{"n_layer": 18, "d_model": 256, "n_experts": 32, "experts_per_token": 2, "d_expert": 96, "d_shared_expert": 128, "activation": "swiglu", "moe_layers": [2, 3, 4, 5, 6, 7, 8, 9, 10, 11, 12, 13, 14, 15, 16, 17], "n_empty_slots": 8, "router_score": "sigmoid", "normalize_top_k": true, "routed_scale": 1.5, "balance_loss": 0.000656, "balance_bias": true, "init_std_router": 0.0178, "lr_router": 0.00148, "n_head": 4, "n_kv_head": 4, "head_dim": 64, "vocab_size": 13090, "norm": "rmsnorm", "norm_place": "pre", "norm_eps": 1e-06, "positions": "rope", "rope_base": 500000.0, "rope_fraction": 1.0, "qk_norm": false, "attn_scale": 0.125, "tie_embeddings": false, "parallel_block": false, "init": "normal", "init_std_qkv": 0.0412, "init_std_o": 0.00686, "init_std_up": 0.0412, "init_std_down": 0.00414, "optimizer": "muon", "lr": 0.00604, "lr_mult_o": 2.0, "lr_mult_down": 2.0, "beta1": 0.95, "lr_head": 0.00941, "warmup_steps": 200, "schedule": "wsd", "decay_fraction": 0.943, "decay_shape": "linear", "final_lr_fraction": 0.1, "batch_tokens": 65536, "seq_len": 512, "doc_mask": true, "train_tokens": 468100000, "steps": 7143, "dataset": "wikipedia_en"}
Below are experts of layer 9 (counted from 0) of a mixture-of-experts language model. Rows are named router (the router's row for the expert), gate (a neuron's input weights, with its number), up (a neuron's input weights, with its number), down (a neuron's output weights, with its number) and show model dimensions 0-255. Each number is 500 + 50 x the weight over its row's rms, rounded and kept within 0 to 999. Numbers have three digits each.
After each expert's rows: "comes before" lists some tokens at least twice as common just after its tokens as in all text. This comes from a sample of Wikipedia text that the model never trained on. Tokens count by the router's weight.

# expert 0
router:435549513572571452429416431557427572532518519514469483543560509523450483500515539514430491533451633565501534535611536467617534482418415500481492478441505536471456437539455499563483481474433461558528597514533505507550436536469446508394477494542508530508548544495462464457462582486459514522573582580521460439506443476410554469466529422525443527507451492518538553434520490487349531471504415444503530518636406436478480512447461480538474483411564523523523468575482568549477557454523516443436527519451500482472471452454464588409454455490504474548509541376579403481478425443482507524515576492538448499422515487498426554452425538511502543521561504464499525523499521513473511558510502528513519465441605484519450467537602545482491446517602514606560518569604425473572454567453444
gate0:498571509532522483484492558547463500504517492601511446482590476539395528451530474573465445457554520412488510485486508453574485385494494465462475653426454420506546550600530513508468503458392523495515462507463494454536441475454503414493637436544529486601532562487479498577343542484431461522445481522543550545445523408458448420476434503514391537545451534517471581536463506476461506483523608469548481429557481525467522450526540454513531497506504471539497470496534483536426471404398476560440487522442544510596504545578490551488414452528503473410458530452524374471545541492525538439574558466498476482488503617544474423495475550495500493580483473445392484505458507455422486381538475601565553441503478517532534468530509513478412468475510537480612472508474473473482447510502425
up0:412511455420438443574551520474596537537456559591539570407402516513415477482562509454572630587521574482537565564479464487561478553556507507598477531498517560534449540478580545523597510469527555497470508479469503506491516451516528378496482556477539501476561441479485461424517568496466563490512496445426526494588460459507550529544502567606589461514553487461437463433510489499480459467520493491550492507484560555571513397540494525556379558485484564501487435484497542468456485528502529519506484562464470476460468465605497486576445583580418445538487451452484531553470622543417500472492526547492553445492522458510585531491519498542590486551519513596472393477491468514629480385476439527604462458538433513454467445547557404406544554457503531497422470494473521466447468520521459
down0:462492522524584541576516545490495453498480417520547439514509502476464477606569458544456462506476499577565462524413418455531497513549486507465513499492482508469539510552433513435516389520447475476523450513371462558511436486510419493494587553496499512433506569512634504528495496576525505487542497467507515498549500486482508565506479553495489533462582421529490515401522506538451505582482446476509560437491529381518437449614439509455486494439601513475435491432473632512505594452594536467505475501487600574496575443463550533536532532485582434473558450507531543385527539509546562633480490484536560502483475476504388494413536459624492588425505470363533496493473516403520476534457491461479508561484445534550579525474514567441524500566486395557499476397548527501412527569505508
comes before: " the", " a", "N", " been", " an", "W"

# expert 7
router:442584522511548443536513453513623575496504473467446436580599560520396614427423479462529522481445535532495445606510496450530488514454512493584489437449579490571449540555422546515507503556608463490468518488452469455536471577603470517380610456502569496570505570485496483499461502495487459575642579567453440516519492485436542440547551496519545619527492438544524548457442482446531471520505487507517508561471512454475405523503419497580431511511513458508463488542457490492480565424551446474465452441466491546411501453468518518341532484479513544497497495411499483460483500600498449487531544471511519582518458493515444554436477449519529455531472496451520611540589504543508456553521459551403479492443469452530429489493637503449444493525543579585547520535461478505509494520509406
gate0:419560502560453429427542430538483519452472469501512461374506529484503450529565477487518621472546521462408512532474450479505534554569507457500509467487550524559480610420504433451537496551492577488502505505552463475489422511530458466504506552495482516485493470485506518583490462513498384534449535457419428522522590510465563615513364575591492533482444500458485434523432547547492554525499531519547531517425495576535495487468449509412454405458653560446524529518488400518635559422566482374517544539490473535531510483533522533555545514452485593486531489445463467383566492529441597565525433483422425499483519394518539446448504516487496526439539557529553476462466446563430516509473534467587515511495466576404505485534470441477547484529550522405487508522468430491443545428589473
up0:493565554471467511373497568611501546468517490433480496544535507524515504521492421549527523480429529489527556510467508553462533517439496474418643505428485539622576531470475475419551469467437482454618568525511526445537542529527507439486496457515559485495487589500606464496553470472431484485480544461402469466511458506486519451517485398499477500489403388512515495429449504462507537501498517469492564487559581486555464577494481544484513453442554482472457557609600587490531466546620494396513571470452520472516523517457487481519520453554549412451385531550493432517581522459453450499544458589494579548546481433407405456584503495456497460429496454440455524537454522477389499462571599576492549502466494507553467476567492520493486522499458422568566600473451439422417527556480532
down0:495436509533545467559514489395478435466511501571417478484520520507547543501609488514494595405480432523602575487602524432504484492507548515506482537580547558432514440540557518480521496532527591504613475519533492580407545486520530434590482503525515368505512496358435409490616494510438474483526515486517533528390562470518523523506508446526517430473479501533489489547398515502512513450485482486575553436513468546461498475494553559471544534501552535545535452528527512487561474533492508459430455563455547552607469402611454595560570462509477620613488393503527449405387430467522470397525499502525460422547538452476485514437571559499419520475493532451568452520553551512556400536461526503501469526515513562484466530517507491576445470481527501481588423462477555511449469508577510
comes before: "\n", " The", " He", " In", " It", "=="

# expert 3
router:418467572481530472497476394501528514535545541471537486507575510534442457451542505495499492379501494527497490543552434477509388416446494464484543512469575525494554498474467614472429531472495494597585585494541470495483480464621446501338486567469462503441455538540387442529475518473453516472513498580492425449516497529440569441514521414494434515438583473550475549535522512554437449491428491435525530467507470399454469495485471611612376537497479514525434544547561497540486513470497482446495521460431519417416545453396464459509525516534511498578567456433458407472470464502455444435432503503514482471475476483517520466511487523540517434523636484515489510640474569502479459633582432561476498421489504502559514479596529453458488502585543541551486535582548441456482548506511449
gate0:484430573655448389447398441505506585434494467604488521471526483567494625513546473516554513485554528508515474515594451559452538436478452508591571498535548558452507470515531487538489530448475497389493556460527453450554455435449486532482480447557477433530565606549536512457472487457413494532550491497560531497542530519483497480509475443559511530422586541475468388548499552569469478520528555476444542531497473482410532517481477369468467440489527464498367487527566479520517514464496525431513503523458507403483497475508472433445497560464425495495582528487537408550448528486467573473504580459584497429501525431469514409438465454492496498546586536526423435484427438468519481425552482514370563424566523515548473492598514500484474445559491493574557384466540415549485512535424505
up0:514464424657609565512427481457494425515558496528488433550506504505507434518500540518527564533533610417540499493445365494573463502550488523550502552440574460570504546551399504560443649447565531475407483576470522465490503483429527514472462504423438535487539500444546491525450493429506460464523537511559476519493558552469422495525462449460417433499505515507550438490550539449570486483474484435489549575530506563510436420521599513576551588526562460540473537522523507468484544439501530644521484662566424502521451505498487461462462418535561515490493513515535536428576487541458546523465523425512378460508550536435450414512523484509502486431520581519425619438482495502541446458462533470496541577439516411508578427506467543486475543469441542521539486529474553499523491532439540
down0:562411446499414434457465478544465556549451485452513511520472475537480533542475488417534510524530527575484593491580534548448553479469521500442631505540560462537506461452521539516511465467487543492610491425530458590445477485606606433482456604358523431463430519505533487575513425424401542516438481496392547499548434465512534497530530550451494555511441441404453509490531530511493470515569548480535526403548509476577442439441539529491461495629470457511426470492579472574489452419555494554509556530476528398558452516520582470487551470494529509500458500487580456480520556405578406511370521487547418478441556448499489502512501511417459441540472529476566496508480538491449419626415486427444495433518415549488504556546455440468565468478521473539510513506505454427458498522479474
comes before: ":", "\n", " new", " member", " number", " time"

# expert 14
router:467567525562542497478494486505451522519652557507494477529553525491523490522442417399451442536345509539474552553490566474577530543467478522524453418517601501479451515567443559547444503507502455641501583492542456508502461511554409449408483520456535606471509521509491396520462511548501497562606486538447504425517516482445577474515538480513456510391544414515550461525443384449457477495458404442455510480454423452493411527434383506593484543435562503539427507509544517596449540450571489483437539481463551496504490544411519583504437458525464469493522504490496419471470466476565423586486573499488506465479605479541441576538432502536497525461508503515561524561448491523458466500535503561494495564478579465551416487546638489476367451487546483523529473474489547505472512522509471
gate0:521461532473508561430483495554533536467519454551419574514485529506493504511445543429491527485481521465496492459418517498488527447455562541520541554426497538471496586537492516534514454530508485542543535405483454340484461466535390571483488550431552496470501560489462497496414632531473580558488416552427518553568450473551494532620530523567544547504510521488519507466495506453532498431490495476393508501573532498582482509485495510575459491505442497500497551627551523523528517437585466565491554477428609539546489499584497480457467516529492505505413524501500517456508538471439521555510509515585591536554489414564490571540477456520411474587406542439385590509578478446514433507683494558448553476494446585538468555408437472478406546458390542484407487455543487450534449465475535
up0:598455578480412489483469502538525535454465546438452530494540495494577467555418546569419530489482481475483517424325505501516480458522548487422504546459504543546500554434455533507515492486473596507535539463445435350538549487544453608490456442443514484541448533468419516461405579585613495446565523509388555515443439514486523566561501447476494532545493449551565415465502478508501593484518519446421466408492500495588506447505486572517597521558494574491473484514549517515461489483591442586487446511472541531529408487528516569462517452577532486493422573571491511471485481460452520421537402437549558513522530403506412534494505472519533508553424468442536571578514421479450418487568469572417554490564504577537463556417492494477417521491454513485518486473493509506497616540513554
down0:452483465545498494474431504463544483448544473486525481515512560544556517522463441497522510539481512519426529527518557542483470484480521513485546497556482571496311572583594496479553524516598467598392529488501486477453577387437459500530492437583503495493560529531456456558395598459519527500501497516523494523465567495556459552541352592546474496406556511506516410538496522486587481519512539554508592487549474540496455536419454516443516448526418397413358521518498491537534520551440442537602501434443414494504590481432475500434530452433364455481504539552516524554544499511565465535493438466472506492586473514530572451518413427452523523559453531451566530486535509558486498455570452493506556429486517496480480464540477533552471490450432463512454608478464489534528433394448600
comes before: "-", "|", "\n", "==", "The", "==="

# expert 18
router:483552514480523451534473423548583515446542569464509454530585557439465498461534500443456522471463474525529499517444527415523458467427456535481473506540564557438399441617471528467529540487543403552472584507529460519504457495561418470446488573508457595459467531577364445440529495512462496503519487601499531433574480407455545461473606503510520545480562430559476512532527467463437545525461445522536460594477422444450509510511472484549538557455523500517504529503538438534468480464519386664492552519415563540459537479434513501473582434521503470476505429466532511511489507474509434541506584483517578488546492469494406519372493506555561539460579466534584502583501499502437522583531466486465532517457492503507463502510556520492459444500557503578528626598544452384519534539616365
gate0:510518583523512505507463415496471507446544566483487494568502527433496503548513555546502445539566392509554488501481545437506429430469400510467505497485481488501544463478468491431530450598583418444546475566455440473413453558548518535542451540523480581459526467565419502526463571541464461566513508477594459440541435509463502398565511551625511504509482516434551509467442511507528466552505487503533464502536518501443559458568464455443509538452480578491390420475530536452561493430425533489492497497486565492442406517575521515449502491443466487671458499486538510520452516477408501453374591569438557479534540481524496499328502511439489510500517536490461461492480517545402489540624579532469492506381454398537471511506500516476428586507534385411512478483518476559413553533590507
up0:508447546516541556522529496468454407500465535449482513515513508546439544550509418450362578454459509543483607556655521494478479514537537521524455473532518623540445450510572511419486490418469622587483570525427548422557561546587569496472494474425483464512493494458566545527431359502550522476558480559543460489382514498533484499437515419462486488493493570544520446549530443421539467592551509520474518521476554562548435515412528404487517426547457537554521548530559556562449386540494570483485505490470449539542529519533428537523554467487389491438475548572508469549434460509602492512583404516500521462534426518491475494545497487536506459553462456394494521516482491520531389517471513427458483553503616544508524519486579541495536494532517604511574515477517472510574490498406518
down0:448508609503486502439518443482436573511505528492405478497504430501416544564479472486542469544477525578518546520585577551612514572511553458513454466435498552509458498486576524507489471525492478557556421547450492400389502463595490540562496439541621475478547531375550472494464446458533520466507509509572457432422584470573396482536494464495496511546415491507552442554511445406554566515512549393554484480548601539587412424437513533596464500418510524509552564539559452594575559505553520433445479511465560459525540512502413520465589500532462528490547543542485555531472557480521474459493463461509530479470556450497450501505549533544457432548482539439501440529543483485606505508455547529508514493514535492465501556594560523433527547492499561459546414515444527498489465362364588
comes before: " of", ",", ".", " and", " to", " in"

# expert 10
router:445568515492506502417423449522559508471541589459433499600528484424474483434557509454438489626438525551484548538523580481546428471434524551487485480495533501458484510612429528550563512483616383535511527569533423490542520521497477448443507450538466627487468549557479413459575566521528453479521540567437432506443497493423520437471555398481447498501471471611513531493532462440534537491493435483509484532481525488489438459416443550547466568532465496530587540542504468470460524448482449545447498478429557565400525458420448520460559486548436572541472503476608411462460500527589388552548554434523495509459503420576471492498454461564533484474417507472486471560475567421407482514543505517458563546478492421609382484582531441457447494492476435525563473526435459465513528517564504
gate0:455374494618464500476323438536545517526497603559467566483563513470482570518478538501517543536552499613567528384543580480503439595513463577548429508516540463606469517505488494510543485491502448463564556506552460508473617473549490504476462659572540503413499538483483471445526441489454405528545510534578448432546492455536480452598474524460526433471452504492503552535498481539468594491532439451439473542466487502489500540514491492599472505496544329451478498601439495520519463560547515512517497545483395530520487513466509456510540483477432431458597542445522451497458501487587421474530549566527440513505527476532491465415500556513485527583553490504391361436506455467539434509500522497569501437424502477482515473497507502518449462511454538505500520478470391461502423566510450
up0:509478459511517511540503470525502497573444557527567504475528452443515515473501487478465565507537585498547459531472523525571469450458569442416531485542535595464519476434417508476632410491487547594470535459529512572563449475427486451615506440499500434520635523561339607560547507433552552494443482502509525514546432623508444530493430506478544454524483383533424555557508562610443452528471546458509536510572473465561556577520382490453571528482452490509537542480507412503443556424469481455593535494557520521491365502520542490493474465514528503539542484463451546468457496508522604513504542527473498520503498492560521518526411520533517514553431584478573546486578522560502567478493537492452459490459533502458393557572534489594527431487566420489559441439551463500442565402479510
down0:523495479536518457505608517583452431519556469486412415547451458550552490510427514513498457519525643430462535473541525588486469511446516493488511550490495478525431477452479545512558488506467547622446558505486495519490509471459553482457554455398546512576549488623517612583430511495473500561524487510530536435478513484493547515543414486432449556415513588563593434507479530436509477523512496515528520512554579492563426515588579433502492494467534618509591442543555510527510553517473414523351527533495533481511442409538507502451505451592479414561443494519499483473560461421503573483541437550461496545545429517552584537497405471475484457496583550493482498524644430530459568492522511491506479596419386469503475469503550467584441444502481479395508478400529479475532557519522520
comes before: ".", " in", ",", " of", " to", " on"

# expert 17
router:471537548461511445480439472584540542458601477478395425528571517521538510458491497524452496468469513616484522620564526424506496500506493587477467511514533557499415492554435474619534454474505478474511539567506418486550485577604476512414484530439440509489463540582417484476464563507450492493512481526409438394508512427336576538433456456496436490475566499576536474455514516564543523535463524525478562507565489460562428429426509563594507525469577522543438467560447495509420480458552535437411585506442526545561492448410423545440463510506445510525445488445566551511372497525457487459539573442500471494460542497444476498559524571563503520446509480560476481584539554487478508551503425583492510543489518506520479456557556491447441528573568510555510588450441422420563469572505441
gate0:489502516447503532505477487514490533597498503543563420372487559540531564482561548570459489469476512407526480626541553522454487446413634484542434520419597523466489496506474514580528534481613632492546474528484510459554465533564501436559524627601410546467487538546550440444507560489511525553441474507520518456499565456450602588471429494408526542610523507461491527431489476476512350483523514536426484524455496441452441483448528546558559448372516471516477557490420535494519551451478514499520505479471506473446531459459508572585551447520468494556491515485503487588568521612505492523435457520479561596576442493497504640507485529438490502504492578521526495501536471394522471529448494504483510476471565479510475556546584463525539555501506487498505584472570528461506497384464431
up0:527461544507481533483444488470533473529469408443470563441492476488426479433465527556524517476486525524490471430450447491475552576493451441472559444415468566522497419500443502501528544472449431560598501458483491488540433417487481414459480446493546439518488427466526491531402510518523554377555365524484496530506499530497561464510485486564602467483511612451497397505525461459568534417568517538472513473523487452458457463599447564465519504522538435621493468447616490535542488559431489464512436503412475487592542497583552440448553465433532556548569490446511498535466427453414463501499574528619475514473534453458473473536505554532438534585528504447530567467471497582547592602516434580530456548428464499434487495500535506447534511457497451443589360483457528481570625549544472
down0:548501494541584508412531611419433565532455496471531534439479481491473557436593529547579504450472563448431451461555498534531502545440558537540499496507501499556422519461443541487534519506497452562543410464434466527439465542584551645457514544535529574613554505587462405496507495555451510507524446504505447544548513570447580411474511505405581456504432477464508476520597470440388471412564606519492531507414514557596529499551491525593458512494510520524574493526638551468508431508449499491511535488450440496512504483490527478471481514545419569481431484422553503516540401428582520566464498437556520586512454506575508536531553456484464518525464473471524544625505458527595532514587480471546487479488539555463458477516570528544470552573516492509510467616479449505507464485369493
comes before: " ", "\n", " a", " been", " was", " also"

# expert 19
router:421490484524525508453432457532470522526528540490506406506552492552434516458552520472480443539451506504493546616579505471495514443536532539557484484443512528533561499542459564547514533460502474568446584530515479578525505598525508424407588433437508556461523582557427373492524509487523479491588490540479303414552505462388547507424569572470471507497514471558475528513539427451501504453468441534494576490473442505393422481373471543669526504529549517522538515614492486600567543462484469555451552470489515518492557472411470538456550482475463480472450437501525498392477433526491481567522530497495546579530568441523503515476543481546491470456475542444589505544530536468514451587551475497510486432483581518498456478526700483455475488571481468505555492520527492467556505542540518
gate0:515462520437511500502475416527503517368551544494499493374510512429439480515585481496499528511493523548523571508491497461465502408525536590464583445560422436460569519433514555464417510502586500501445528534434527538586434495544506438329559556496464549480539489515421412538494543539569508550578524513477561548616516463478525586537473504375495529470586445420453504464515538542389497443455500584524392520431421448567506504568466559549537500553571584512554474537498491533488485495484511541463458455491533555415537497595428524480502431462521494491455428365502504544543556468506406448555480575546535425539487500477448441450503430479511419479519465505536522558414464460484456544582512481471482457523618510553507550548515505486405584551488452511476455507466509413499523523524504
up0:468426489542496571524533521504526435433539547535547496601499507521437515540433472445580505574495573411579608473506531453376489460450484537516571426406525430525488573469530416509595489460468437577552473468394527461550514608486461446447579517531491538482496482525404463430511490538380475484460508494501499456544455521532459478544556500496503492575418469538417416437442480525545462531405515539480522537537479411514507536555539557491577476435547484478508565498545479468407451363406471417497444484437464479510491570469486522495588468501472642430505464414496438461549558523498403506492518453521474419451527499477458592526548522488464511491615611464528531457538497558433487512460513540530483556485563496511532533435519572507576558517520496551516519530480510551453455509508634
down0:545531536440513499485514504610514552440493508536545452446359473501544482451483443475435436535438485448584439493460521533468552420489563507516477558529484480426535539474513563533559496443522552441434524516546488595544540616568561498476516568445561561440566514592539524479527546478577550506601513550495584474432637470524489469490423602443529414503492540544484519439524474444634566543591455587518490503499450441481489494480451563632430515518541503465502514578515486466548530475582549572435408470467523483498595486537555458514508545481556552452522463468512551463423400523500571505470416569459501457574509448475494411400465511561505544544499544574531472533410449531468534448464529483548544494518587518502544406502474463549534541523523514447447451479443535457578573465477446
comes before: ":", " |", "==", ")", " ==", " by"

# expert 23
router:439529508534552467397412342488531491503535516518478459515549542416418487460505446474499543593445474535475504501462504517500502475436446527498506414549483559457510484626497547487480468646444462507495540536483492499513483541521392443394521468452467543481511552443457473414428505468430528461496510555494514406480452483390533446536495428492424520482512452543503551430417489420522486517524448419431509528554462489445374527501484518553414540458490457570525497535544460457467536436471423525427514430395619498480512507485458468460396457525397483539506500503458476509474476554577467536509591507518517479363535434461440506426553542567537468545453563536500481578529529584449495502518418546447527538465501563512488492512538485478469478497535505559535633605517458423585565539552440
gate0:511420479440493577393507440504574529433464513562540527519502470589563478459562475495569536500363542631499519579527479488522430547517497453514528421490639479590506503560452455536483403512629436485494525601560613434483496442529432466457458444425420557490566519489522429506480560475483393462499484454368407444549471515488461442515473392487436515539541486510470432489401466430440497507504509533501495521536548473521554566550514424486454488564584455518483467486396548449454575433484439482459459475522613553468517515531434417517486480489491499467497586473543504482479503506520553573452497450490468465471582507510436537497541486465492546505542530547522541482582526400476510554681519493408554490509535496436494476497460470531541489509559479510550533512534451484533539540535479
up0:588599506432467393537477589511411517533510463445518537548429564456433564520528562551450515478582479489515503472509553590496563398455364537497402482535509497436462470469532485566441538458486579517551520416427438574483553563490571577473519546580532453494461544552549504579492513476533557461500539548598555558397523524457557541482524502445565541513484501545497491521523495513507485548486490499519535468416510464491466541503479522567427561405527488545556523531577420544506375642391434538481554487512469464535535500502464599427552513417605460449466445518449516478473424550461452509510478509499461603525423493435452518449490467571476508501427512479471489555360442473444520490410441533506433555447515589522541565538453510497476550477499496556521546495469535554458509517469584
down0:563487522462556492483608494556588461482519485538523535507508559478590453458527633509511482475430542487423487516525516493585520414361517543470445481550506460449550596532548492495517543524497463484470479490549572508433456506462557474510534537491532482503551499434497485504592570415462612486504532535492461534475408437498523437510517538500497481509512454465435580507520403509461508457417543413536464529538552457482563524521370459506513499468486515656565582446531383467598477612425461454361395533482517485503382453451547436562487465538461496537494488496563500540490490496527660510437502416504554519455567480539447562449596491500514437525475482485448476592431518433546550475495501472458507436496494468474467458533551540485442417493452498502442485474561559458438473569530446
comes before: " ", " 0", " 1", " 2", " 3", " 4"

# expert 21
router:473426492534464437490407437545449476433537538490414452557594573552502456493535486406513560538427567538455496480497568470537476517500501507488480340505531530465514486569455481559532480543444525580510503554531432482484462470461483527471422499500553540469434537510496473520386505548530477482577514584557483457478442440432494470463516391585454577449535471465542544518509359530506477537473431512447502427550404495527442484438496601456528470465516464543513516484499452475511521434553529529503514508440546507524495453413524513406436400517477512554552452447534515443429480580566424456441618512479496565426463476591359491502548534526528493445577566430532563599490564536405355563525510523459528512433520484548520526550587465497518521493465550551498528574490380488528497518485453
gate0:501474556580513481578546529438462565423551519566564541448517570422597543489481464490441475472412571476506483541529584507482461537525538532524524452569520498497426566492427407492561541512536436474514515403562500512552383516515551471511594455468557404517472511489528477460524541510524468496511480496572544506548551518520500478463666418426560563538585534461373545473502472486503557468480547540555538496562430530537448471496481474479490478511460493488465499458460439563572507487467478468611439480498467478391525459534493496493456480475402442476494464463369518554349479469517455592501516528441465460491477476473415508426551506567524423511455524533601480605469556491375436441559415481501472427456461451498487497459556546394556474472478508541433456504566455514520476610529542
up0:528554565577570513555566453422612435515535555463498457530498402433509556412456516409555406538562497457489529477535529497514479548610540488412425430445451525498387528463452497511559460489526428514462452535423477481513518421464558501515510599499496540429523475525500607582547392500491453488506392487493510458454544501463497438510450458519565489474473576505523544480579518512528571514524540579380528518471521466593562546399481605527526476506485558552497548536523615501548487572515548611435420590465497539526454551497432528430520477534449514546509553495504560533519525519479381435511556566593469451503489469479539557519486565467415474487547517558491500458463522506498494492465504453467428543457478534491470442436531470411450528497544557452499439565521479432434639517551566
down0:466498462527457522561546548574568517526477495504513435493525470425625490459515527447554538514509427442492384566406516497427509455525479448437508488507505470420427555554466439462465513362421522520584534482456468494353533515542579404517567552431450704500504460482551495496528430491448458447494565571426528514536481546464526504466493490558575545485502482510513562450494494501466481494594582528507494515556430519447477491469505533584551515500511556500492439514603444490525408521581400588509487493482495504495455456502548459509537551503501589439463497481480571577450474428551545587548506466514523484547516485503567546508525501525574544467567561396461543631466530596454512601544479551442488569505491528589558531497492533533436514540491552466541546442423519513485459548579553
comes before: " the", " a", " New", " his", " London", " addition"

# expert 28
router:440550496531452425476487438527444493468521500487527451545531472533531536443500530400469461519391492445428494634487541494550484465507421531507472507459566500419417462520486486566436438487468425547508596502509481525487542544456505506465545490496524536496559524499441489476491513454490519538573574583520395510485442436453626449477512416503473531497553441574511511414450415424476449511397488437581499541417493419440530509432437564580488430438545494497469432514614546589552496433546527496435538513490495557517526501521471433456450452531434529445531503492554414489432454533417490478512575528473505440437567483451413518488481511563510502522477528441510521529436564573476431605495438506537464434495490533533434498549535476460522539569565528571565574537434343371545510581533417
gate0:510492488525476464525606526519433561539547456556478428512471538498521412459523516366503447523436530485565475561534521509479500505429497567542440548502587513479513387608467501488464443495525439545488563547470585443472416536473546427505391511372471521477442479521464536482592526494554493541488523507553483603520386557509557465355469530500444493546566509490587471509451470531489449571550541578505528601501390535414507556527550470456465487463534584487482394523493504514514476403474480450474486509477473526551430476527553451504513494474474513540567609535504555445479516577473509431559491519475461452476484470510575560342476543495546391513536544516395531503523514383512450549527578488460467503562407540520489450547495455568532525503518475418512403480475485516479447564599505
up0:472456613505432537502540462495580503453486525503522470477417405523463573487471544426512508490507506517512515545574485534555554539451523492401508485470550486647509474495460405470471536520557420448519544459538442500512518481465419571421615606458467477528583511481576529457430544542459400446496483536537458506476453532509519484592516378631493458470561551455456475459549505506602516578466492455423480459467496458537553572524465409478423470540434443498576506517496484524488513570459534547576379504481443471493514467440564442480518492517493507482506459475534589595581439396613416503413547506498488623503537493499459492538493473461472586481484500455517558472589425562547468455489507492543499529552488547576490377501531505502552504497452506622495507548531507532436527557490592
down0:519505514478467561565493558505532426541451485451478467529540518545492475548527510461527389449468543337447439470518468482522500530510491478430504475448498510502518558501496455552567495482511547525538395520477551537488487446436532543405503575505412470414476450488485477410524548558490559520456489485471580410440484493403448405505553483517489489459520495469438549475499414472526514519579489592469572526522457518451442496570528403483502510421524559487550548554545447408449495497522503647523415468548462429506483495536431482475559427612555503458490575582484563542567540492509530498540471476441533544414448535647544520474378490433477581431596579478522560555555518508445484656526408529534499509489511481464457523514418549592496557470486532502436501525489528557579599464484476
comes before: " the", " a", " as", " his", " an", " \""

# expert 26
router:449539483386545497432390407518447552598565538490506431526568521449468534510495509495470486549470501477535533592435451462495529395400426522451513471476603548435581515550352584530490474438554496492498561499446487485501479567500400429430508522498474508495458590550444395449452565496526516539522511516488494452471415443391548521481520465478455572515494450531556505522514481453568394467462368482468494554525467412387413490424426449572473480542452482545501571484556536496526550453588575524446500498451588498407505501452451530445552522536491492493624410476466488443480401483496528513507584543455516522540517465532435480490530538530514499421450416478544521568504560432498467531480478495521474530484493512542393524532561498414470504520474524585476499482594517472522476483431434
gate0:535470480529480411466451386437483497510493557519510365476544494491516545510475495486448438512506400374466497493496388507457518461489500561417430540509455389451472551544406582532505448496424518496527535499475542481522398481457497473438492526531504507587507365444508487482527592494457508423447550609514549441446482465542448518510503471424487427519572510430437567488513483462526476535409454488497547468550483522409484495509466480564472574469408501566408543521569447499547577534463554548443481540568478516530612446492493492551624511461449506584519524589534548476470606458478512466557505530510465578439545469528542512453531490438424510453502417560518455477454517443547517553474550494459517484390429566552490510509502530603479529374474501505509564450510459395557413481489434
up0:432507565552396526565510573535555536511497570499481608458481518524569541407558493577492589482480550572495508428508503537464439561533475436581572455477543589532469486416605512395522415543476455480506451469535452484504539550628555533566544479478524507458453532507496519506554422422452524554581515478517491517481474582491517501452528477477471575410516499579513519481544505512433529490582608444503446462433537453499533539505565525511440471533535531515525561519491537478494428468490484447582506438507472543538397569522508468452444458565547433441491474502571478532589430494572447609363433513485517468534515501500485434497452532536520447640480544415484522550566411606520531433603485542490463545544466616455542471467492502412490434505446448496491433484480487570447485569499545
down0:507494545416464466494487433488520454466491531529400527557580590482364508458476427522538502457479460498380524465494480563579374469390448519492491476500579541570474518574441421454614544553414483538514497529480499519477491534451463499459504464550605489444434528459465498508587541475566494546443522499417509548516533515542531506514561496487464577529485460471439412508548429398461431469564479524435479511567432378525571511473521478504521603444511515556643539420524472506561428512526458550515452460465553543549546541528522495586553508538553599510499505499445439513463474513529529475560543501518486518506498605421466495529493480480574413575553497356465547542482413535486471515572434517514557552483394503515460474492480412435479384525493549532565475453525481430557490462472481
comes before: " |", ".", "%", "″", "°", "2"

# expert 9
router:474497467458462451558493467562458503546532451445449469556587471477464539477492458386507541461488514508440541499516500419581477466434485581540532376443496530527527506574467647518541530453552476511480513537488513476501517502579483479483504506445547655444507558573449459493508479461531495563565519610452489438492446479414506500545571444492407444563520477486558529501397470454485497420475453405518460501549394471446468457460406459558471481532601530526498472555495517544566581567549489508501554507378521468463485479495408489504447504520417482504501403502583513458477477493493457486594491441603487533515506481524440491441424526529575487544461483568471601604503569548503479567577436591507459535473539476486490539577527483431454470485529541567543626576422394455495479463501424
gate0:561557416496517512559528374462466494502515487571480581512564435453464412473482495448483573511441438506592449412515484468509533570452462570429514475486516579479597490452455478500565482465571498548476509484496499488480443515524539527582514484481459522411425519433475471517548496456581509533544536441511455421457465441434404503461490464569447589414557537426517492425489480442558536550447500643442529506499493459460482448587463519470603537484502434512464532511477575540532590492534543454523478517448379598440390506576512493565575467546442471548507492440496482492552494490524534480490510532476473539602542458486488493545505474476518464498497539556499642531503466511330447534537497532443527446479488625513541363522442440578541512473523503583494593468541439534463497422493491
up0:618433470498551518494456406467522603529479576483465543571517467496490513518535425575484612605511500459526550447461479511444496556449512529465448559526419539494557468454445445466524515428494604545492388517481443422543421458534563521490472459416553551402573487479482487543552442501541555568568542470512490410508467473506451529467477415516503553422564494492506605485434488530465449593494432570509479478375431524508510518517460509468530556460495436606471553642376463478506491527452458476507527483547465494485432526523574584514593466510510493531456463549463532570515476501473565382555474485463522483527458475496547594428527475490539507490494493533528567564507578492424567480492470478608610507491573486430539551468472436560508446492524553567501485511564451504464428432583439
down0:531386473480600329418441429463464520451535477543521626473532505568451436558595529549505531461505461538532518404492479544557575536506630478440445488447490538505505566412491504511444455532557482522487548488438371542563537474500496455569542488430502548519502458433513457550426479484535471516473539530530510493539531528584535516429529414432466483458485599512437512492515446530488456535397480580538545368390481474455483464488532582409511508505472517522488468494464461525495590547545462439553412409526499525469518537481424464531459530529563627524461530477569477640530561464480475459514468463460474546541526461526483498489450490540511470501527652504471541516490499586518406550545579494515518563478457555471583468489530486569566545493469554571460496533522522503420516541479464
comes before: " the", " a", " his", " that", " her", " to"